{"n_layer": 8, "d_model": 192, "n_experts": 48, "experts_per_token": 2, "d_expert": 224, "d_shared_expert": 0, "activation": "swiglu", "moe_layers": [2, 3, 4, 5, 6, 7], "router_score": "sigmoid", "normalize_top_k": true, "routed_scale": 1.5, "balance_loss": 0.000107, "balance_bias": true, "router_noise": 0.1, "init_std_router": 0.0218, "lr_router": 0.000513, "vocab_size": 4096, "norm": "rmsnorm", "norm_eps": 1e-06, "tie_embeddings": false, "optimizer": "muon_variant", "lr": 0.00724, "beta1": 0.95, "batch_tokens": [32768, 65536], "seq_len": 512, "train_tokens": 568900000, "steps": 11911, "dataset": "wikipedia_en"}
Below are experts of layer 3 (counted from 0) of a mixture-of-experts language model. Rows are named gate (a neuron's input weights, with its number), up (a neuron's input weights, with its number), down (a neuron's output weights, with its number) and show model dimensions 0-191. Each number is 200 + 20 x the weight over its row's rms, rounded and kept within 0 to 999.
Before each expert's rows: a language model's description of what the expert responds to. This comes from a sample of Wikipedia text that the model never trained on.

# expert 33
It responds to: Digits inside long numbers, decimals, scores and coordinates in tables and data lists, such as 8.20, 29,502, 46″W.
gate4,175,191,204,191,215,218,215,236,168,209,202,161,183,209,195,213,200,212,192,231,211,158,196,214,179,220,208,225,239,180,181,231,201,241,210,233,205,193,179,194,216,208,210,211,205,164,223,230,220,211,222,202,203,188,212,206,194,221,227,199,198,196,184,204,195,221,217,203,218,245,192,181,156,158,172,210,193,167,222,208,223,261,227,211,217,174,198,181,209,177,230,216,217,151,203,203,209,178,161,191,190,204,205,194,177,211,183,195,185,177,191,209,230,232,190,200,206,178,200,190,218,216,236,205,169,209,190,204,225,228,195,194,208,186,197,181,177,192,169,193,210,217,217,200,210,217,193,211,183,202,228,207,214,239,220,195,192,211,199,233,227,222,177,188,231,215,164,179,185,199,205,185,185,203,173,176,196,242,223,222,217,217,214,205,231,177,193,175,200,217,211,195
up4,237,182,181,186,204,235,201,174,206,175,195,218,230,187,226,186,178,222,182,204,192,225,207,168,218,179,190,185,220,207,211,174,178,175,173,187,235,200,188,172,185,226,213,196,201,188,198,204,201,201,199,192,195,196,194,203,183,195,203,189,230,218,187,192,200,168,200,188,204,184,196,237,202,204,197,175,233,191,197,177,164,151,171,215,197,205,217,186,208,182,212,183,167,195,214,209,220,211,244,206,193,199,175,196,217,191,211,208,202,195,230,191,177,179,202,172,199,194,209,187,182,213,191,217,250,198,219,190,210,228,210,247,227,174,187,199,207,207,184,197,213,206,231,189,208,157,183,186,244,198,143,210,173,190,174,135,220,200,234,198,177,218,201,230,199,195,235,240,194,215,173,183,199,221,225,196,204,176,191,158,185,218,182,206,185,208,206,201,190,177,199,173
down4,192,184,215,202,196,190,202,243,228,201,203,186,226,196,198,195,209,236,233,187,185,182,192,213,184,215,213,172,200,218,214,169,224,230,210,208,194,184,211,202,161,248,193,204,181,176,203,195,213,214,194,213,175,193,215,210,202,215,218,186,187,177,229,230,214,202,213,193,228,162,217,227,164,196,186,209,209,230,248,203,157,209,183,208,182,201,220,190,211,198,192,220,234,204,221,189,205,171,197,199,225,208,201,167,184,207,217,204,175,210,214,215,201,168,198,164,189,197,215,194,185,192,183,198,180,213,213,195,209,203,210,228,230,231,189,195,184,202,201,162,212,166,208,225,211,194,193,188,209,153,229,233,191,216,218,225,180,226,232,195,184,193,174,227,239,157,225,185,226,236,224,207,166,171,165,194,213,210,167,175,198,198,244,204,199,196,223,213,231,205,191,196

# expert 36
It responds to: Place and time prepositions like in, on, at, during, along, introducing locations or dates, as in located in, in 2018.
gate3,238,225,191,220,215,211,200,199,209,191,191,217,174,200,197,198,205,195,211,193,178,192,213,224,188,204,173,175,192,184,216,239,187,187,197,167,197,183,166,196,173,226,207,169,201,209,210,196,180,181,189,233,198,241,223,182,211,196,218,190,154,217,203,181,231,188,232,191,191,191,186,230,183,209,192,201,180,212,213,180,165,163,202,202,203,242,222,208,197,210,223,194,211,181,183,202,207,193,224,194,234,139,183,241,158,194,194,207,191,202,212,195,188,180,184,221,221,185,181,197,157,216,197,246,196,216,215,181,173,201,208,204,221,187,181,202,202,165,200,198,210,196,221,189,203,192,182,209,202,174,212,224,231,177,209,200,178,221,182,208,167,181,197,197,170,226,212,243,172,237,216,200,201,144,186,210,190,180,210,183,194,194,201,178,186,208,166,166,171,172,227,212
up3,220,201,203,171,212,212,187,198,227,201,175,230,220,212,195,233,164,212,168,225,183,207,205,222,228,228,218,189,203,184,227,207,196,202,208,163,222,214,225,183,204,162,225,184,164,215,220,182,216,208,205,226,194,222,187,235,189,210,186,206,218,168,221,190,224,208,196,173,212,188,195,189,222,183,213,207,201,219,229,195,203,202,210,202,173,179,236,235,225,190,207,206,180,227,195,199,200,193,215,197,223,188,210,183,209,210,195,206,221,182,234,193,219,139,197,215,199,176,165,214,213,169,216,197,184,225,202,192,170,208,182,203,173,254,232,212,209,193,179,162,204,211,182,194,212,198,227,206,184,210,238,232,217,182,211,211,202,227,205,228,222,166,167,217,173,191,176,200,236,219,199,177,210,159,189,201,232,204,202,226,225,255,210,205,207,181,195,208,198,211,191,193
down3,169,205,167,201,181,218,217,169,217,178,186,203,216,242,210,196,208,240,194,201,184,193,222,188,215,197,222,215,208,221,154,196,188,218,171,171,220,183,210,209,185,202,188,166,199,178,227,185,198,198,212,220,221,207,203,222,200,215,183,223,219,168,210,190,203,160,199,239,188,242,200,228,163,191,174,188,248,189,224,248,204,185,166,213,173,200,208,203,183,218,209,231,174,239,188,184,236,217,235,211,210,180,192,164,184,197,211,215,182,178,211,230,202,228,197,195,209,171,216,174,243,177,178,203,218,210,220,166,174,175,183,191,228,194,211,223,204,193,184,193,210,215,200,189,183,196,156,226,225,188,189,203,185,203,219,217,207,199,220,197,187,224,181,208,175,203,207,183,214,212,200,204,189,202,165,222,207,225,180,215,190,204,200,181,196,213,158,209,168,200,183,201

# expert 5
It responds to: Single initial letters beginning a split word or name, mostly capitals after pipes, commas or brackets, as L in Layla, V in Video, D in DHS.
gate4,196,189,180,215,204,228,212,202,230,187,209,178,193,185,200,206,233,205,220,219,251,245,194,184,190,234,190,208,186,173,222,197,184,189,191,204,182,210,194,184,184,189,196,187,131,178,196,191,246,190,198,221,203,201,204,195,181,235,191,194,198,208,177,227,215,222,218,230,224,215,222,186,190,201,192,144,169,229,180,207,175,186,199,190,227,188,215,184,183,220,198,216,184,189,209,169,233,215,194,222,227,213,201,149,202,235,194,208,175,192,200,213,178,219,187,173,222,204,228,234,226,196,228,231,194,194,200,209,215,207,210,167,185,201,199,170,187,208,184,210,227,207,190,131,206,176,215,203,233,185,194,207,235,205,184,185,207,193,216,205,196,200,186,182,201,164,211,246,178,188,197,211,185,201,222,213,214,199,203,198,184,225,208,196,172,213,210,185,231,182,197,209
up4,190,211,226,205,203,190,188,185,142,201,176,206,189,189,184,206,207,204,225,236,220,218,216,179,158,228,177,182,195,208,206,202,214,196,191,162,169,209,184,221,168,171,210,201,189,183,186,197,209,210,209,225,212,181,195,203,187,179,200,179,226,201,176,208,205,181,218,193,219,172,186,182,191,198,182,189,213,195,210,195,170,208,217,193,219,190,209,187,208,213,220,179,167,246,188,210,192,184,212,206,197,224,199,192,211,228,164,211,176,154,200,214,196,214,203,214,222,197,190,182,197,200,228,217,168,199,188,203,187,198,191,212,207,214,220,158,179,200,206,226,199,178,174,148,187,201,236,235,240,160,196,197,224,202,242,234,162,177,217,208,222,195,183,202,204,233,166,197,166,217,175,207,216,234,175,224,232,206,172,218,184,209,209,220,162,241,197,177,208,214,210,209
down4,227,197,186,220,193,164,192,211,143,188,211,237,177,177,240,196,162,191,163,124,180,223,230,223,219,180,199,211,211,210,201,200,199,206,242,200,212,212,185,211,189,203,198,189,159,191,178,219,184,223,210,180,209,223,202,192,225,197,194,214,192,205,244,202,179,186,193,196,177,182,222,190,201,208,165,210,215,205,198,189,215,206,186,238,170,188,219,235,203,174,218,201,177,224,214,219,186,201,233,226,206,190,219,239,192,175,218,182,207,193,192,174,221,227,204,222,178,167,188,167,181,187,204,203,187,213,190,192,202,227,204,196,191,211,202,225,192,169,199,203,183,198,189,224,177,204,167,198,182,172,187,186,188,230,210,174,199,181,183,207,208,220,208,216,237,205,226,201,217,217,224,191,194,220,231,219,175,210,215,190,178,209,219,182,231,170,205,207,229,208,170,212

# expert 17
It responds to: Single consonant letters opening a split word or name, such as b in fanbase and sandbox, P in Pimpernel, p in packaging.
gate4,208,241,231,166,233,210,233,187,179,192,203,241,146,217,173,216,183,207,242,226,202,173,191,221,219,195,186,153,175,198,216,191,224,197,221,178,206,182,182,176,164,201,221,183,187,202,189,220,204,198,180,156,189,204,208,217,215,205,173,177,212,166,185,183,222,202,178,194,181,194,218,216,165,223,225,200,219,209,227,181,185,181,176,236,188,187,195,210,207,185,194,186,175,212,191,215,194,212,204,187,156,184,212,198,216,172,200,190,198,190,224,183,178,226,214,184,201,213,179,196,203,155,196,239,218,171,234,175,180,199,174,214,192,183,184,184,205,218,175,162,216,202,208,231,186,201,208,169,199,201,202,200,228,226,165,221,220,219,215,229,198,237,224,212,214,210,204,214,208,215,205,145,213,226,183,194,212,199,205,201,214,223,208,198,197,212,207,191,197,197,209,180
up4,196,191,192,171,199,213,172,186,186,241,207,258,195,164,163,171,199,193,216,168,230,248,187,187,172,195,207,238,245,157,199,241,175,157,173,190,202,214,187,201,186,208,200,181,193,233,184,208,203,190,205,198,220,217,191,226,203,201,178,191,176,224,198,236,232,197,185,192,184,203,201,193,193,200,187,191,164,206,192,196,174,212,195,255,163,177,186,213,232,172,181,218,228,175,214,165,204,199,200,190,201,200,216,183,195,190,177,173,203,202,193,218,193,204,185,250,201,205,177,195,198,189,223,182,225,180,203,187,191,180,201,192,205,214,189,215,165,192,210,232,196,202,195,231,245,212,204,189,194,194,222,221,197,185,224,214,176,190,215,212,202,207,173,181,171,183,223,167,208,177,195,211,183,225,214,206,172,183,212,188,219,217,181,208,192,198,200,194,183,174,186,221
down4,209,212,209,221,174,228,198,182,190,222,186,185,208,218,186,228,179,208,197,229,231,214,215,189,199,218,178,206,228,200,192,209,205,195,177,163,213,196,214,155,213,201,199,210,184,218,213,228,231,201,246,201,213,209,205,207,196,218,211,185,221,175,181,206,197,194,185,185,170,200,192,205,183,187,183,182,175,161,227,249,182,220,226,204,222,180,229,161,166,174,216,155,220,196,233,219,212,212,197,188,184,205,185,219,169,199,195,217,209,226,194,200,186,174,184,200,187,195,235,187,200,199,205,214,180,220,168,242,223,199,231,223,178,226,166,197,230,197,225,195,197,198,154,214,212,169,179,170,189,208,188,191,220,211,208,195,195,187,173,212,208,255,202,230,187,206,216,220,177,215,213,230,176,185,214,217,164,222,188,201,181,196,204,197,202,221,169,155,181,211,200,187

# expert 12
It responds to: Prepositions right after past participles or nouns, introducing an object, such as dominated by, displeased with, language of, equation for.
gate4,155,169,210,173,215,204,162,199,194,213,217,234,205,202,186,206,229,195,205,222,195,201,209,171,208,190,209,201,175,227,196,179,197,211,158,204,167,203,215,207,180,211,228,170,213,169,204,218,194,220,175,192,195,144,165,177,197,235,215,196,194,154,180,237,207,235,210,186,208,191,208,184,216,196,210,243,204,156,188,205,194,200,217,224,199,177,243,193,191,199,204,222,195,223,232,207,180,192,216,186,216,164,201,247,196,182,173,215,241,213,223,212,199,219,184,209,172,226,194,205,190,213,210,203,180,208,183,235,202,171,216,210,188,183,215,187,195,201,191,208,199,231,203,180,242,192,188,190,160,202,210,206,180,207,212,208,189,240,192,220,229,166,211,212,209,214,228,195,200,222,182,186,196,197,224,209,188,216,221,215,211,225,211,207,190,195,151,200,189,202,158,210
up4,188,239,190,224,205,193,201,201,198,191,195,264,230,228,199,181,187,219,203,207,190,180,198,221,246,206,215,229,199,210,216,200,205,226,200,198,230,193,185,184,193,211,201,207,199,200,215,209,232,222,198,171,217,183,206,192,207,211,208,174,204,205,172,227,189,195,192,212,213,203,173,199,210,145,204,225,181,208,210,177,185,208,219,230,203,179,211,210,203,201,206,211,191,211,163,223,249,165,221,188,218,168,191,209,201,201,157,224,202,181,224,190,223,218,206,184,171,175,237,192,229,193,243,215,210,196,254,205,193,184,204,207,215,231,178,201,204,171,223,217,197,198,200,244,188,177,232,193,209,188,197,184,232,236,211,168,217,219,192,195,191,195,174,206,224,202,193,214,174,152,189,227,215,198,216,162,203,177,187,212,218,172,197,173,211,158,174,212,190,205,207,204
down4,249,165,212,191,232,213,176,232,158,197,179,158,165,170,178,208,223,207,205,169,215,217,205,173,199,193,217,191,182,187,223,218,235,188,217,168,205,237,184,206,194,203,181,178,185,196,157,199,180,180,174,173,171,195,212,180,188,214,182,213,200,176,230,187,192,218,188,204,188,176,231,223,203,208,144,215,209,180,204,200,171,200,171,183,204,200,213,164,245,194,226,208,205,208,219,156,177,194,211,207,202,190,195,209,220,193,182,243,219,199,168,182,190,228,189,207,203,190,166,200,213,197,184,178,241,194,163,233,216,214,225,196,194,156,214,217,186,226,229,181,195,204,179,184,200,193,218,196,222,203,197,209,200,204,190,196,218,178,199,216,187,229,182,203,209,205,174,173,208,224,214,173,193,214,206,196,162,185,197,188,217,191,211,219,185,209,205,172,201,185,208,196

# expert 3
It responds to: Single digits and short pieces inside years, dates, and codes, especially the last digit of a year, e.g. 2010, 1974, 1928.
gate1,213,196,206,239,224,177,203,186,186,204,210,192,218,172,174,214,247,185,192,162,204,221,213,210,185,164,200,173,221,236,194,202,253,216,179,238,212,169,214,196,206,202,208,175,208,232,191,219,186,214,204,227,184,244,216,185,200,251,174,219,186,208,207,179,187,214,201,213,212,204,208,194,204,192,174,225,188,190,193,177,204,208,197,194,200,229,232,208,201,205,209,191,213,206,188,217,179,198,207,193,197,213,228,216,193,191,222,195,177,220,211,157,168,228,201,187,226,185,201,198,207,179,193,217,224,184,198,179,198,179,179,173,215,227,190,227,206,173,202,207,233,203,157,255,172,213,181,221,169,209,231,217,202,173,236,217,217,187,181,232,183,210,206,189,233,204,220,202,190,208,193,220,216,174,230,231,208,230,177,212,187,196,190,212,198,187,198,199,244,202,214,164
up1,204,199,202,191,209,184,191,216,195,218,206,158,170,198,240,206,193,215,175,192,191,171,180,181,177,171,209,222,204,219,219,203,206,200,201,176,209,194,206,205,204,210,194,200,182,224,238,224,168,220,208,200,193,200,178,213,208,201,183,181,236,178,207,234,217,209,258,223,173,222,226,216,210,203,216,237,200,237,182,206,223,187,213,220,175,210,192,228,207,169,226,211,202,186,193,202,192,178,204,135,221,163,195,213,209,223,213,198,181,209,174,206,188,194,201,169,206,207,220,196,189,152,217,226,213,208,187,200,202,234,180,158,197,205,190,202,210,153,171,229,178,189,183,226,189,189,169,190,188,166,213,206,205,218,154,210,213,244,203,196,229,209,210,197,180,200,180,157,217,178,163,187,193,188,206,180,186,207,175,201,185,181,196,186,181,202,217,180,211,168,197,209
down1,170,183,188,218,214,144,205,205,190,225,205,196,213,180,196,212,183,212,206,196,220,180,177,185,202,224,219,207,163,217,221,195,199,221,226,168,171,194,223,161,200,210,197,202,204,218,183,220,223,221,202,198,170,181,218,201,218,222,174,202,209,188,188,237,203,216,206,200,221,219,207,212,246,199,215,178,205,188,141,204,207,190,212,198,175,210,208,241,179,216,231,191,192,184,216,193,187,188,224,210,204,190,191,209,217,186,194,216,153,177,202,212,206,168,200,199,219,182,186,243,239,203,198,235,224,220,195,223,195,183,227,200,220,210,176,214,244,145,170,188,188,192,196,210,190,185,157,205,191,210,209,220,199,192,197,157,238,205,240,208,173,193,202,192,217,170,212,217,209,194,155,217,194,234,196,219,173,204,214,207,204,199,228,187,216,207,192,212,214,202,172,176

# expert 34
It responds to: Vowel and short pieces right after a word-initial consonant, such as v-e-ered, McG-e-er, V-eter-an, plus name starts Be, De, Me, Col.
gate2,213,190,226,196,193,184,195,190,231,205,184,205,194,175,180,212,157,153,210,153,207,147,204,165,179,192,192,206,209,210,208,196,178,214,201,210,200,205,185,174,186,215,192,219,206,202,210,214,232,213,196,170,201,202,214,206,224,221,226,209,200,154,180,206,185,175,213,214,159,186,201,196,204,181,183,215,213,223,212,193,237,183,200,182,198,191,198,191,183,150,202,167,205,204,198,164,229,163,181,223,219,201,245,218,195,163,192,220,173,182,209,197,217,227,229,192,216,211,189,146,212,156,199,228,209,177,213,158,172,205,221,172,198,199,198,219,209,214,189,198,175,181,205,177,224,203,205,175,189,176,179,149,189,227,186,204,202,194,184,196,223,186,183,192,210,188,181,195,213,169,200,217,200,200,183,204,183,185,214,218,213,225,203,197,195,180,195,238,196,171,210,161
up2,209,211,215,184,218,179,206,183,224,213,209,190,194,184,208,235,176,205,208,173,170,195,186,209,204,203,204,198,200,200,183,166,163,178,176,218,195,221,180,198,182,234,181,212,200,204,217,217,194,208,192,238,206,198,199,251,194,202,158,204,186,184,218,204,199,192,187,208,188,205,207,200,196,241,192,213,215,177,205,207,206,184,255,210,207,217,190,222,187,180,213,187,229,200,180,157,184,177,240,226,219,219,192,215,165,199,213,201,197,171,180,164,207,193,203,204,221,193,167,182,190,182,195,232,168,221,231,202,151,209,168,176,172,226,193,198,191,201,206,159,179,208,183,189,213,220,177,206,168,175,215,183,186,198,193,229,191,187,193,190,208,244,242,214,222,169,223,187,205,199,201,181,175,171,174,222,199,212,194,188,223,203,202,194,172,210,221,251,211,183,200,150
down2,211,221,188,171,228,145,168,193,185,182,166,183,223,184,166,169,208,218,209,183,206,182,163,198,199,224,166,181,220,205,216,228,213,196,181,204,206,190,207,185,151,221,227,200,235,214,187,179,192,207,190,188,218,209,171,187,173,218,213,196,209,181,199,214,207,203,203,188,207,202,235,224,213,225,217,195,239,204,147,177,212,187,179,243,197,203,189,192,204,212,207,215,208,191,177,195,166,199,173,227,239,224,190,184,170,228,205,183,197,205,215,197,195,184,165,206,208,190,209,203,205,168,222,187,218,180,218,177,186,207,220,179,205,239,221,236,230,199,258,223,182,184,178,225,201,202,209,235,198,239,197,197,212,218,237,192,207,209,237,192,223,197,218,193,189,204,167,215,219,211,178,181,182,213,215,198,195,193,191,195,204,170,218,205,206,207,192,230,200,212,192,228

# expert 25
It responds to: Plural and possessive endings on nouns, especially s, es, ers, ies, as in camps, troops, singles, Lloyds.
gate4,172,224,196,182,216,197,202,180,183,277,212,222,190,206,212,194,187,182,223,208,187,192,177,218,189,200,169,220,179,188,179,179,199,209,180,195,201,178,226,167,242,164,161,209,198,208,175,196,216,210,188,204,215,204,191,185,224,212,187,214,221,212,206,197,177,210,208,185,215,167,198,196,177,184,167,217,192,201,203,182,189,167,168,205,203,220,186,179,192,176,199,189,179,219,146,186,243,209,190,198,229,216,183,212,238,200,191,190,179,191,204,168,191,212,188,220,202,213,172,197,229,197,240,223,214,160,237,189,216,203,177,200,201,210,211,194,222,177,156,177,228,209,181,199,161,202,186,193,224,235,202,226,223,208,242,183,230,205,210,215,207,201,186,184,217,189,219,208,190,213,164,165,210,204,202,196,186,223,210,206,213,198,176,198,240,196,235,185,212,182,208,191
up4,218,206,207,186,207,157,206,199,187,201,200,198,177,194,169,176,233,199,218,156,168,210,183,208,241,223,147,222,133,180,209,213,189,206,206,219,190,193,183,192,213,168,197,197,250,200,234,225,166,202,209,193,198,191,203,228,183,215,218,216,190,172,194,205,167,221,192,198,194,219,188,178,192,194,204,193,198,227,192,169,197,202,205,178,216,191,225,205,233,195,207,189,182,172,221,211,206,193,214,189,208,226,194,197,221,164,167,188,209,203,222,205,204,185,221,201,227,192,192,188,200,207,216,215,189,202,227,180,230,191,184,183,219,167,213,215,187,233,184,185,187,192,165,240,170,198,186,215,217,174,222,192,184,159,200,174,167,217,173,178,184,188,180,210,198,185,174,202,204,248,168,202,208,185,196,211,218,174,169,236,214,198,191,245,204,202,210,197,214,203,193,174
down4,185,176,197,202,205,234,220,180,224,207,174,196,173,158,169,189,209,205,182,246,190,170,217,201,217,197,196,176,197,189,183,219,173,219,216,226,168,196,230,211,196,193,232,193,193,235,173,200,179,182,225,195,215,231,182,178,194,220,177,216,205,178,238,215,209,195,195,211,203,171,203,186,224,207,224,220,203,180,191,218,205,208,206,230,187,196,175,194,197,187,210,204,216,216,230,143,230,207,188,203,204,199,228,243,158,172,176,191,189,207,184,186,208,199,196,197,179,241,208,208,177,192,199,178,227,213,196,194,195,216,206,221,194,251,230,164,208,228,180,219,223,224,228,186,190,179,194,218,177,173,183,220,194,214,198,190,209,207,221,191,197,211,199,204,226,193,234,228,177,216,194,178,166,206,189,209,212,210,219,217,159,212,190,185,220,219,191,189,241,155,177,193

# expert 28
It responds to: First pieces of capitalized names and words, like Al, Mar, E, S, Co, plus == markers opening section headings.
gate3,189,206,171,178,207,233,213,168,194,206,217,211,196,165,183,185,197,213,202,215,205,163,190,197,188,185,226,233,193,215,228,210,167,193,218,203,214,186,220,146,192,210,196,165,204,196,181,167,243,176,207,209,207,167,198,195,177,163,161,220,215,202,178,234,163,223,189,193,184,177,187,217,195,186,160,185,216,173,221,181,193,171,200,197,198,187,212,201,175,215,199,214,215,201,180,181,194,174,199,223,213,187,185,213,189,209,191,192,198,197,181,181,216,194,198,217,168,178,180,193,206,214,212,175,209,199,213,201,194,205,193,208,207,205,198,213,263,195,174,171,183,200,196,179,154,219,189,187,196,194,187,212,191,224,204,192,209,159,194,186,183,269,224,204,188,210,191,202,196,181,225,233,173,205,201,200,178,204,224,208,203,164,219,147,170,214,180,189,232,228,200,222
up3,191,227,190,197,211,209,233,218,192,184,196,208,194,205,181,217,215,202,141,218,194,212,218,196,179,159,189,219,168,219,207,184,177,235,224,218,176,224,162,210,201,185,189,220,191,208,197,210,198,191,201,193,198,177,198,192,239,174,200,158,192,204,227,189,203,171,205,207,196,169,187,204,179,234,154,179,195,186,187,207,202,201,232,151,201,171,171,205,223,184,219,177,214,218,192,193,195,225,201,231,214,219,189,195,188,211,232,210,200,212,233,192,198,196,185,197,164,207,213,197,221,222,218,184,197,210,207,227,218,178,183,223,206,197,225,235,213,209,230,186,162,180,158,233,196,216,194,185,190,226,230,199,211,207,177,197,195,186,229,185,160,203,181,184,180,167,210,217,222,212,162,233,188,164,180,192,215,207,215,210,219,186,193,214,202,205,186,234,212,227,248,196
down3,153,224,206,216,184,210,191,205,212,170,187,217,225,234,216,177,198,229,208,179,237,203,196,159,191,170,152,204,212,194,167,168,202,178,184,220,143,173,179,197,183,207,196,213,180,229,198,211,159,193,219,203,222,178,179,208,200,194,206,196,203,217,170,217,202,202,205,186,187,180,227,217,179,190,208,214,185,198,211,209,168,221,216,183,211,226,207,192,224,227,188,176,190,211,174,225,201,223,206,224,199,219,195,197,237,214,227,234,186,218,195,186,207,211,189,207,226,232,196,196,194,206,182,190,233,205,182,207,218,210,171,209,151,176,191,180,223,181,180,222,235,183,206,190,233,181,189,146,194,221,189,218,206,219,217,192,186,220,200,204,190,208,174,206,213,174,243,194,215,184,164,193,226,215,173,175,218,210,189,222,180,196,208,225,220,165,197,174,199,184,193,191